From a checkpoint of a small mixture-of-experts model trained on Wikipedia.
Size: 9 layers, width 256, vocabulary 16384, 34.8M parameters.
Experts: 160 SwiGLU neurons an expert, 1 pick a token, a softmax router, a shared expert of 320 neurons.
Training: 431M tokens, 6888 steps.
Below are experts of layer 3 (counted from 0) of a mixture-of-experts language model. Rows are named router (the router's row for the expert), gate (a neuron's input weights, with its number), up (a neuron's input weights, with its number), down (a neuron's output weights, with its number) and show model dimensions 0-255. Each number is 50 + 12 x the weight over its row's rms, rounded and kept within 0 to 99.
Before each expert's rows: a language model's description of what the expert responds to; "comes after" lists some tokens at least twice as common just before its tokens as in all text. This comes from a sample of Wikipedia text that the model never trained on. Tokens count by the router's weight.

# expert 6
Description: Words before table cells. Tokens at line ends or just before table pipe separators, plus "that" in "at that time", e.g. Brad P-itt, Corp-us.
comes after: " |", " at", " in", "% |", " |  |", ") |"
router:39 61 58 36 56 55 59 40 37 57 46 54 59 42 49 33 35 72 40 55 58 50 49 43 57 63 75 30 40 52 45 58 56 84 21 47 37 54 58 57 30 56 46 58 63 46 44 72 50 41 62 37 53 31 46 39 45 54 46 36 58 41 66 61 48 51 52 58 56 50 49 62 42 45 47 38 40 33 21 26 53 39 77 48 53 58 56 56 44 54 51 53 50 53 39 42 52 35 56 46 53 16 55 43 45 68 58 56 69 60 49 68 48 72 66 47 50 36 45 58 37 52 58 65 53 37 41 60 49 45 58 64 37 43 38 72 52 38 68 42 42 60 32 51 53 73 59 39 28 47 58 58 38 60 45 55 51 51 60 50 62 43 63 38 59 32 30 43 58 73 59 54 45 40 42 49 61 62 45 18 55 58 53 69 39 43 59 83 51 46 51 42 66 54 36 42 33 57 23 60 59 40 48 52 45 40 48 57 38 64 39 48 35 57 56 71 69 35 48 43 48 61 66 61 55 57 39 47 60 64 65 47 67 85 42 85 62 79 57 43 61 45 54 41 58 55 56 68 51 45 63 64 45 43 43 59
gate0:57 59 73 63 49 53 51 50 62 49 47 48 56 43 35 37 66 49 48 32 46 63 38 29 44 49 57 33 49 64 54 41 50 46 43 57 70 73 46 47 65 52 62 51 54 48 40 49 62 49 54 66 45 43 60 55 65 51 23 69 39 46 64 48 37 55 76 53 35 50 41 63 58 62 35 21 75 36 65 37 40 37 61 43 46 40 51 63 40 39 35 56 52 46 50 31 64 49 39 59 36 57 31 62 40 40 61 21 56 69 65 45 40 50 54 33 30 46 41 57 52 36 47 52 48 41 48 61 44 51 46 43 60 37 40 44 56 55 29 31 51 51 52 44 43 71 30 46 55 54 59 43 57 58 47 42 56 35 15 80 47 50 59 56 61 42 30 61 73 29 63 40 44 64 67 45 56 46 39 50 68 34 50 46 27 43 36 66 59 35 47 69 46 45 57 77 57 52 45 52 35 58 55 43 36 34 47 48 24 47 47 40 80 60 32 61 57 71 60 55 52 42 65 44 46 60 51 50 31 62 46 39 53 41 37 40 52 46 46 33 55 53 27 34 39 64 78 63 55 36 67 51 59 42 32 34
up0:75 41 28 37 58 43 60 59 38 66 59 34 61 50 40 52 60 56 60 40 41 30 28 60 48 43 45 52 48 38 32 41 47 51 65 48 46 45 22 62 38 50 67 31 48 29 56 37 34 61 59 44 34 60 48 38 47 44 32 53 63 82 61 54 38 48 49 55 50 43 54 34 45 71 59 57 56 47 55 59 48 47 64 31 62 69 64 59 53 58 45 63 17 46 73 38 43 57 60 39 61 61 64 39 40 66 58 56 47 54 54 33 49 55 40 70 31 60 55 44 64 56 62 41 62 45 64 59 47 61 66 32 70 74 52 46 37 72 44 61 35 43 54 54 78 36 69 61 57 58 35 53 49 52 51 71 70 40 76 63 53 27 58 50 72 60 54 67 35 62 57 52 41 39 39 35 69 49 31 57 43 51 52 60 52 34 46 50 60 49 54 34 41 67 28 39 50 53 58 25 60 56 50 31 26 55 52 54 40 43 50 49 33 53 43 40 58 52 59 66 55 46 34 26 50 59 51 53 36 71 57 59 47 60 38 56 33 37 65 56 46 63 66 62 41 42 46 58 55 53 46 41 69 44 37 46
down0:25 39 51 34 51 38 68 56 67 46 50 51 40 70 50 63 62 61 43 63 64 55 41 73 52 55 50 66 65 75 63 52 48 86 53 47 54 74 66 54 39 48 59 46 43 51 61 39 35 40 47 46 28 65 56 44 46 38 42 58 61 52 48 53 50 48 72 51 61 48 52 32 50 44 56 51 44 73 59 67 39 36 57 46 39 50 57 50 54 43 53 46 54 42 56 29 67 43 53 52 46 42 40 57 62 64 77 28 56 36 29 52 58 57 37 55 48 34 57 49 29 42 43 50 35 35 57 25 41 39 40 62 56 39 51 47 38 38 58 52 46 52 44 58 51 62 40 28 29 24 40 41 82 35 76 60 58 67 55 61 43 53 43 35 37 46 51 61 56 41 69 66 34 46 49 49 59 32 41 63 40 70 30 57 57 30 47 60 58 47 49 41 61 57 35 67 55 37 51 76 37 71 48 61 40 37 44 39 54 49 48 58 26 54 58 49 46 43 54 70 29 28 74 63 54 54 49 58 62 38 44 35 50 75 67 31 42 39 54 61 56 52 41 60 58 54 57 37 64 60 55 65 75 61 45 56
gate1:38 59 43 63 59 62 33 56 52 54 60 36 63 54 74 48 44 33 26 33 33 35 64 49 47 55 62 36 56 39 66 34 55 50 67 66 56 42 55 45 48 67 40 51 49 44 43 43 50 53 64 49 33 32 33 81 71 52 61 57 63 67 37 41 45 37 35 49 61 26 57 44 51 47 41 14 44 36 47 41 47 28 69 48 59 47 52 70 71 12 47 38 30 43 43 47 46 31 46 52 46 59 67 43 48 33 64 30 53 49 43 60 46 54 67 35 53 61 40 58 59 57 57 57 52 43 63 55 55 32 53 50 43 38 30 60 58 56 34 40 53 70 38 50 71 39 51 42 53 28 44 65 56 58 47 57 52 34 47 59 53 64 37 47 57 55 70 53 45 55 60 57 68 49 65 38 61 44 61 46 30 49 40 33 50 43 62 59 39 54 72 59 52 58 42 57 37 60 27 62 62 55 36 53 70 39 45 53 47 66 64 66 57 51 46 66 42 30 62 62 51 57 36 30 62 71 54 50 60 39 51 70 37 58 64 62 65 59 64 51 40 31 57 34 65 68 36 46 50 45 58 31 73 42 54 40
up1:48 48 40 63 80 47 62 61 45 64 67 17 50 40 37 53 38 45 51 54 54 73 38 69 56 73 48 33 67 42 37 44 36 44 33 68 57 50 45 61 44 48 33 49 37 55 57 37 32 46 59 35 47 35 57 47 40 42 56 49 43 50 53 49 50 47 53 39 53 32 46 38 45 47 16 32 46 59 73 48 28 49 62 50 52 46 63 40 75 76 47 62 47 71 53 58 42 69 56 20 47 60 50 68 43 62 63 69 33 39 60 64 51 52 78 53 51 45 44 54 52 47 37 55 27 57 43 79 43 39 54 52 23 34 60 42 45 54 47 69 42 39 58 50 51 37 66 77 51 28 56 48 51 30 43 64 60 38 69 36 65 71 50 44 37 54 38 44 47 48 63 61 60 56 33 57 41 32 53 54 61 48 46 56 40 43 71 64 30 76 54 56 54 35 66 52 50 50 35 36 64 62 40 39 59 38 43 40 38 57 56 49 60 52 51 52 40 33 39 57 42 57 52 55 54 55 47 47 52 49 47 58 57 42 83 45 50 60 41 70 60 57 57 43 60 57 51 58 60 29 38 37 53 49 71 69
down1:55 57 66 49 50 33 51 49 65 56 50 46 67 63 56 54 50 47 40 52 67 54 35 37 46 53 30 45 57 58 41 58 32 52 57 57 31 47 80 62 66 59 59 49 53 57 44 33 48 58 57 59 41 62 64 49 48 53 58 58 63 52 60 41 59 59 24 52 69 56 53 35 55 57 62 41 56 42 65 49 62 29 66 66 47 60 30 36 50 57 54 62 65 37 51 61 28 43 51 52 58 61 56 54 45 46 48 54 48 32 39 35 61 46 38 47 60 51 54 80 62 60 66 36 50 63 59 39 50 59 38 54 31 62 48 74 68 72 46 56 42 53 60 59 54 49 35 50 38 69 66 40 49 39 18 34 41 58 40 66 45 65 49 26 38 22 45 52 66 38 62 39 54 38 53 70 86 58 29 63 57 71 33 46 73 51 45 38 43 32 37 30 63 34 49 44 62 43 39 50 56 55 73 54 59 41 39 38 46 45 45 30 49 71 51 61 38 47 50 26 43 41 52 47 53 69 51 38 62 35 34 20 47 84 29 55 44 48 46 46 43 50 43 46 42 43 48 58 65 64 63 48 53 71 54 45

# expert 7
Description: Tables, keys, separators. Line breaks, equals signs, pipes and numbers in stat tables, election tables and legend keys, such as Pos = and Party.
comes after: "\n", "| ", " | ", ")", " =", " |"
router:70 45 36 61 22 48 43 48 58 44 60 39 51 53 48 49 61 48 63 43 36 61 45 64 52 58 57 70 33 42 28 57 49 46 49 56 52 63 30 44 47 33 46 54 61 62 29 52 46 63 36 55 29 59 38 44 66 58 50 42 54 37 63 44 43 44 65 35 50 66 59 63 61 64 56 31 65 70 63 51 52 39 37 37 55 21 35 53 62 73 49 45 56 64 44 49 53 21 77 45 65 39 46 42 55 64 60 36 53 27 31 68 40 38 48 38 35 46 50 43 58 56 38 62 50 40 60 57 61 66 60 58 26 55 45 47 33 44 52 71 56 54 71 41 68 60 48 53 61 60 52 52 49 45 74 56 54 70 49 44 56 52 30 39 41 59 52 20 56 54 63 52 61 53 51 75 68 51 63 38 54 65 46 44 63 49 50 39 57 55 51 57 46 67 73 47 37 41 36 30 53 54 50 30 39 48 61 50 53 52 55 55 65 48 10 63 30 75 65 65 57 68 46 51 65 75 31 45 43 62 39 48 36 41 58 64 25 36 51 44 41 46 51 38 42 59 33 40 45 60 40 44 52 46 52 70
gate0:61 33 50 61 46 68 35 48 67 61 61 60 63 33 55 75 38 37 49 43 43 57 37 55 24 70 41 39 52 47 61 54 44 46 26 68 42 64 32 46 44 39 52 27 55 37 72 43 65 51 59 45 64 63 60 43 33 28 42 59 43 67 59 49 31 35 59 79 58 45 40 58 47 32 47 38 69 41 43 59 50 61 45 55 53 79 64 70 55 45 66 61 56 45 49 49 55 47 49 48 57 33 38 61 50 44 52 68 61 42 33 51 51 54 49 27 68 44 68 74 52 54 42 63 38 58 49 53 43 56 57 74 46 40 74 78 31 63 48 41 73 52 52 74 28 71 48 45 37 42 42 34 37 46 52 63 45 59 53 46 57 25 56 46 43 27 44 72 53 57 51 57 65 60 49 26 54 53 46 57 55 45 49 40 49 20 45 54 60 54 49 37 75 39 46 54 62 53 58 55 38 48 61 46 68 39 34 57 60 61 67 52 62 45 42 62 58 32 69 65 48 71 51 39 61 53 63 54 61 40 42 50 58 33 58 51 58 54 48 69 59 63 40 50 57 64 62 46 66 58 60 63 38 39 30 56
up0:45 42 52 53 38 62 52 57 55 48 44 28 56 59 30 41 54 44 36 55 39 58 34 74 55 64 66 59 59 36 34 39 40 62 36 35 42 53 66 70 52 21 55 32 43 53 65 57 45 55 57 62 58 32 52 49 52 65 50 47 91 68 44 43 26 40 48 56 76 35 31 48 30 45 57 44 40 57 56 51 64 29 68 35 41 64 42 50 45 62 47 62 28 42 19 47 59 42 56 45 33 37 32 63 44 58 44 57 46 60 42 56 46 36 36 52 56 46 63 60 42 37 43 41 47 70 62 39 68 48 55 69 42 45 74 36 27 69 55 62 49 56 70 68 37 55 47 34 47 46 40 46 45 54 55 33 61 28 46 43 40 50 43 43 43 37 69 78 52 57 54 40 54 60 56 54 57 47 48 40 62 65 55 75 44 48 38 36 48 52 42 44 49 46 56 40 62 58 61 54 70 41 65 48 39 34 44 52 57 57 34 60 33 40 59 67 59 51 49 56 46 62 38 71 52 48 50 56 41 56 27 40 45 48 40 55 50 39 43 80 30 54 32 37 69 57 57 82 56 37 32 41 47 68 55 43
down0:60 56 32 58 49 39 30 54 47 53 40 39 52 46 51 43 40 46 62 50 58 45 57 61 67 43 36 50 39 55 41 76 30 52 43 50 71 41 38 38 52 51 48 44 61 35 65 63 73 54 38 55 41 30 62 66 13 55 62 55 55 33 39 42 35 42 42 50 57 50 70 57 39 39 54 18 60 44 32 51 63 48 59 38 56 59 46 65 60 55 67 42 56 58 57 53 47 35 46 37 35 45 52 48 68 44 38 57 44 63 58 44 46 64 34 56 79 54 52 47 57 59 55 51 54 61 57 44 46 51 51 71 56 31 73 70 29 43 48 33 52 57 60 52 41 52 50 60 39 33 66 31 53 49 54 67 49 42 67 41 54 34 36 44 50 51 63 53 33 67 55 67 46 57 35 29 22 39 49 45 59 30 77 53 32 55 58 43 49 37 65 31 49 51 57 46 50 52 55 49 41 60 26 57 47 42 46 50 59 59 51 51 76 64 54 31 54 81 55 63 46 48 58 53 66 72 16 69 46 40 74 59 63 48 57 53 51 62 63 67 63 59 45 47 64 51 45 50 61 66 41 38 56 35 12 48
gate1:48 26 52 29 58 61 43 71 47 77 68 49 54 63 33 40 47 64 49 48 54 51 48 64 48 49 50 45 49 52 40 63 35 30 55 75 67 42 40 55 67 51 29 35 30 56 38 43 41 54 62 62 61 55 42 36 61 30 45 71 54 58 53 53 50 46 47 43 41 54 56 37 73 51 51 36 49 47 75 58 56 47 60 53 47 65 35 43 52 48 75 27 35 43 58 55 40 71 35 53 26 53 41 44 49 46 38 47 47 31 30 43 31 36 53 51 36 63 57 50 50 42 37 38 48 39 39 63 66 42 55 52 51 50 42 28 34 53 31 59 41 51 67 54 32 61 69 48 69 53 47 42 54 58 51 48 49 73 55 51 62 63 51 40 65 41 58 36 66 54 51 44 28 34 78 41 64 55 53 42 23 45 32 38 47 46 54 39 75 25 58 48 22 38 62 40 29 61 52 61 58 62 30 48 65 60 44 49 35 38 42 40 25 43 40 29 55 60 32 57 61 48 22 52 54 69 40 56 47 28 76 58 36 56 55 49 58 67 36 58 59 53 61 42 60 63 50 50 50 53 39 61 51 61 38 48
up1:53 51 50 48 55 40 49 53 45 39 45 48 33 34 56 48 45 55 45 46 54 54 42 67 32 63 44 54 37 76 32 43 17 48 54 71 47 47 50 48 50 47 59 36 46 53 39 53 78 59 46 53 46 47 56 52 33 44 66 30 46 45 45 52 49 48 61 68 42 48 42 59 35 54 44 48 24 53 34 36 48 47 46 61 42 60 74 57 52 37 49 43 36 62 47 59 49 58 59 42 54 43 57 63 23 72 42 52 52 75 38 42 45 36 28 48 31 65 66 44 42 24 38 59 38 46 65 48 60 41 38 46 54 42 55 43 71 69 68 52 44 64 30 60 51 55 58 58 30 25 55 44 59 66 35 44 53 78 50 47 75 37 35 46 46 45 49 53 44 48 42 56 76 76 44 40 41 52 42 78 58 37 46 47 70 36 67 47 49 42 47 52 59 41 27 65 54 37 52 52 42 46 53 28 54 60 53 45 49 43 50 65 28 32 33 41 67 42 55 58 27 42 29 61 53 40 72 51 62 42 60 68 37 61 69 21 58 55 53 71 38 60 46 30 44 46 38 59 44 49 55 54 28 66 76 61
down1:38 32 27 52 52 48 23 66 50 62 46 54 44 58 67 66 58 28 46 39 53 67 14 57 52 43 40 45 50 60 41 62 26 44 27 39 48 61 56 53 53 55 39 73 48 45 47 45 44 52 43 47 50 52 58 49 64 46 53 63 46 50 42 53 50 29 54 23 41 39 47 46 58 46 47 64 50 56 32 13 58 45 43 38 47 61 16 56 51 60 47 49 42 41 58 49 42 33 49 57 52 25 69 49 46 78 47 59 34 59 72 33 32 55 53 63 65 46 43 53 68 44 51 69 39 57 57 55 58 55 58 80 47 34 45 37 54 47 45 39 58 30 44 57 63 48 43 59 52 44 43 37 53 67 59 49 66 51 85 47 34 47 42 57 41 59 35 39 47 46 29 68 33 49 37 64 44 47 42 36 47 53 56 66 51 59 36 58 56 52 43 43 54 64 47 64 35 33 36 48 47 50 77 49 64 52 62 57 53 46 54 32 61 46 45 46 52 46 67 35 68 49 51 60 50 47 37 30 51 42 35 60 25 66 70 45 57 38 44 29 60 62 76 43 44 69 24 47 58 54 72 54 39 43 54 67

# expert 13
Description: Year digits. Last three digits of years after a leading 1 or 2, in lifespans, date ranges and taxon authorities, such as 1849–1920.
comes after: "1", "2", " (", ", a", " is a", "7"
router:63 53 60 52 62 62 31 40 50 56 43 40 39 45 49 62 55 53 62 47 42 44 48 34 50 45 06 30 50 46 58 33 53 43 64 60 48 38 43 21 17 50 31 26 51 34 56 51 63 51 29 64 45 65 50 45 56 51 64 48 52 42 25 54 40 41 44 46 44 58 36 42 58 48 51 42 43 32 37 51 57 66 39 41 53 34 53 35 50 56 38 52 47 62 59 55 50 47 51 40 69 63 41 45 58 53 51 57 46 43 58 47 48 60 37 42 59 63 68 72 22 26 71 60 47 45 58 22 50 58 45 39 65 67 15 34 39 74 50 44 64 46 52 63 30 29 41 33 45 63 45 72 55 48 64 47 44 55 59 42 58 41 79 55 41 65 38 26 51 63 64 55 52 59 67 36 65 41 48 84 48 42 31 59 49 44 50 49 59 47 44 34 48 65 52 55 54 58 59 48 50 35 53 51 64 53 45 65 41 52 61 47 71 62 65 39 62 64 46 57 72 57 48 46 44 65 50 61 37 40 38 55 53 46 31 27 54 30 32 37 46 53 42 53 57 50 51 38 43 56 54 45 55 19 55 44
gate0:41 49 53 54 62 58 60 49 39 66 78 31 42 52 42 39 42 41 24 69 67 39 49 41 58 46 46 62 50 40 33 46 43 59 60 49 70 30 57 56 44 66 41 56 18 40 44 38 47 48 56 39 33 48 56 18 58 59 45 59 67 55 31 47 62 30 42 49 52 65 43 37 32 74 32 50 33 48 35 49 51 28 42 51 59 65 40 43 61 14 48 56 55 34 42 51 36 66 50 36 35 45 57 68 56 33 57 50 51 63 40 39 60 51 46 40 66 45 65 42 49 39 65 43 68 60 53 38 55 36 36 41 49 56 55 57 41 43 49 45 33 66 70 52 37 48 62 38 52 42 77 43 37 47 29 43 50 53 48 35 70 55 51 60 62 60 66 55 53 46 51 58 66 54 43 45 50 58 36 39 68 29 50 58 56 56 57 68 42 50 33 64 42 34 61 52 55 42 48 66 46 54 55 37 57 41 47 48 57 33 44 41 42 30 53 42 39 59 32 48 56 68 58 69 42 51 51 29 57 57 42 41 57 40 44 46 38 48 64 51 51 61 47 65 59 29 26 60 29 51 56 48 97 46 18 56
up0:44 35 49 51 58 47 53 73 66 59 56 65 46 41 48 23 37 71 57 34 38 54 64 34 35 76 65 51 54 63 47 57 45 47 52 59 48 59 48 49 73 54 55 64 65 49 61 50 59 52 68 39 53 47 35 71 32 41 79 41 75 70 65 65 47 31 48 59 35 55 40 42 53 63 49 37 38 45 61 43 38 48 40 56 42 33 61 56 38 58 45 50 69 57 45 70 32 62 37 49 43 41 60 56 36 71 41 47 35 66 42 46 45 55 48 57 58 64 45 56 63 54 58 58 60 55 35 46 41 45 75 75 64 49 50 31 43 38 54 72 43 52 71 46 50 27 57 46 52 48 58 40 38 68 51 73 47 70 70 71 48 58 45 41 40 44 60 40 53 64 41 61 35 33 37 57 65 53 68 39 70 79 48 44 39 37 57 55 49 41 54 55 31 54 36 36 50 60 34 49 67 52 45 60 46 53 38 43 53 57 31 62 40 64 74 49 39 41 50 51 39 40 49 59 16 61 36 26 65 65 55 69 45 50 43 54 72 43 48 53 49 59 54 57 38 49 54 66 65 53 36 50 55 68 68 73
down0:79 56 33 62 49 41 71 40 44 37 62 61 45 65 47 44 63 49 53 47 28 56 38 65 40 39 37 48 48 36 43 59 41 59 53 48 47 46 49 40 32 59 62 74 51 31 41 49 41 35 44 49 31 68 37 46 64 24 43 55 52 40 57 65 61 37 57 63 29 65 54 39 64 51 39 15 43 32 55 42 54 58 48 52 42 55 50 68 49 35 70 43 41 61 42 61 52 46 30 41 40 59 41 43 54 43 55 51 69 57 36 33 50 44 66 43 51 35 75 54 77 64 39 60 44 30 46 48 45 48 45 41 38 61 74 62 43 48 58 44 40 66 58 34 51 62 60 44 54 57 59 73 77 40 46 49 41 49 30 34 48 51 50 56 60 69 38 62 74 51 59 42 66 70 56 49 44 67 51 40 46 40 49 54 49 79 40 39 35 41 37 68 60 39 54 57 43 74 71 43 43 70 22 50 43 56 38 57 66 49 47 52 53 40 57 58 54 38 54 73 50 76 46 52 53 52 48 61 45 41 66 32 50 50 65 45 43 57 68 37 54 79 62 59 55 42 51 58 52 40 54 41 68 75 39 31
gate1:52 45 38 58 59 47 42 50 49 66 57 45 50 32 39 46 57 32 44 50 62 60 55 50 51 40 49 32 52 34 64 69 30 27 59 49 33 49 55 50 67 45 49 46 54 30 63 29 58 61 43 37 48 63 51 29 43 36 44 63 52 44 45 53 21 40 27 58 47 17 41 51 54 58 52 32 70 51 57 53 62 64 59 44 47 35 46 60 56 47 63 51 22 31 41 51 65 31 54 37 42 52 51 42 65 50 41 51 48 47 24 58 56 29 37 41 71 51 62 59 46 45 45 88 44 32 77 46 48 59 44 50 69 47 45 34 40 44 32 39 67 50 58 72 40 28 61 18 39 55 42 27 47 57 65 46 40 48 63 50 54 49 74 41 62 40 71 50 71 46 48 43 49 56 75 47 56 45 64 42 45 52 42 48 44 34 57 54 59 49 41 48 57 71 39 47 32 55 32 45 47 43 48 53 57 43 29 55 38 52 57 24 55 36 67 50 79 38 52 62 55 61 60 45 29 67 42 37 49 50 44 52 44 41 60 34 60 41 38 42 35 44 37 40 70 57 49 57 62 29 70 35 61 49 50 52
up1:80 75 54 56 76 37 49 40 56 43 29 33 36 19 50 49 64 56 34 46 38 38 53 36 43 57 50 64 28 47 53 35 64 50 53 69 56 17 64 47 40 39 33 43 45 39 59 49 58 55 58 46 57 44 49 53 50 64 44 50 39 38 50 49 52 46 73 40 55 46 51 69 65 44 62 55 72 53 49 52 69 19 71 52 33 56 43 57 60 65 32 67 15 29 35 47 56 55 51 38 38 32 52 45 45 74 68 52 65 25 28 61 34 54 39 42 54 72 54 57 33 34 66 45 48 51 43 48 53 66 49 37 35 55 46 43 51 39 42 31 55 22 46 49 55 37 61 60 39 31 56 59 74 44 46 48 48 55 47 52 79 57 67 63 44 51 29 47 32 47 32 68 42 61 46 61 46 57 42 53 58 52 48 39 64 56 37 50 50 60 36 61 36 25 58 35 43 55 56 55 44 48 42 32 61 50 54 51 56 46 39 47 52 37 64 42 59 51 61 52 42 56 54 48 61 37 53 59 45 45 45 64 57 33 48 51 59 76 57 43 54 50 39 25 57 64 44 36 36 57 30 67 57 53 44 57
down1:47 68 46 65 65 52 40 56 59 67 58 81 58 40 50 37 44 37 41 55 46 46 42 72 46 44 45 63 48 60 30 38 34 68 52 52 31 40 47 45 58 45 56 46 44 53 66 50 55 72 48 71 61 52 57 51 72 48 47 73 46 43 30 37 50 60 72 70 58 49 49 46 25 36 35 61 41 61 41 65 63 52 66 27 35 57 49 58 36 27 53 44 52 40 64 55 27 50 51 57 61 29 58 65 27 33 53 63 45 44 44 53 52 61 71 60 29 48 61 62 40 37 19 27 46 52 50 65 54 54 55 43 55 45 34 45 50 42 48 66 49 58 50 50 55 48 45 57 73 46 47 35 51 44 51 53 44 56 36 22 82 36 54 49 52 56 45 42 40 28 47 51 49 41 53 65 53 60 35 74 61 36 20 52 39 25 29 62 44 55 53 51 46 64 56 55 51 54 66 28 46 28 42 51 63 32 42 51 42 53 61 62 56 53 65 54 44 55 28 27 39 49 60 42 50 55 25 57 42 53 65 42 51 62 25 49 29 53 41 33 61 31 41 54 51 47 49 36 47 61 60 67 62 54 43 59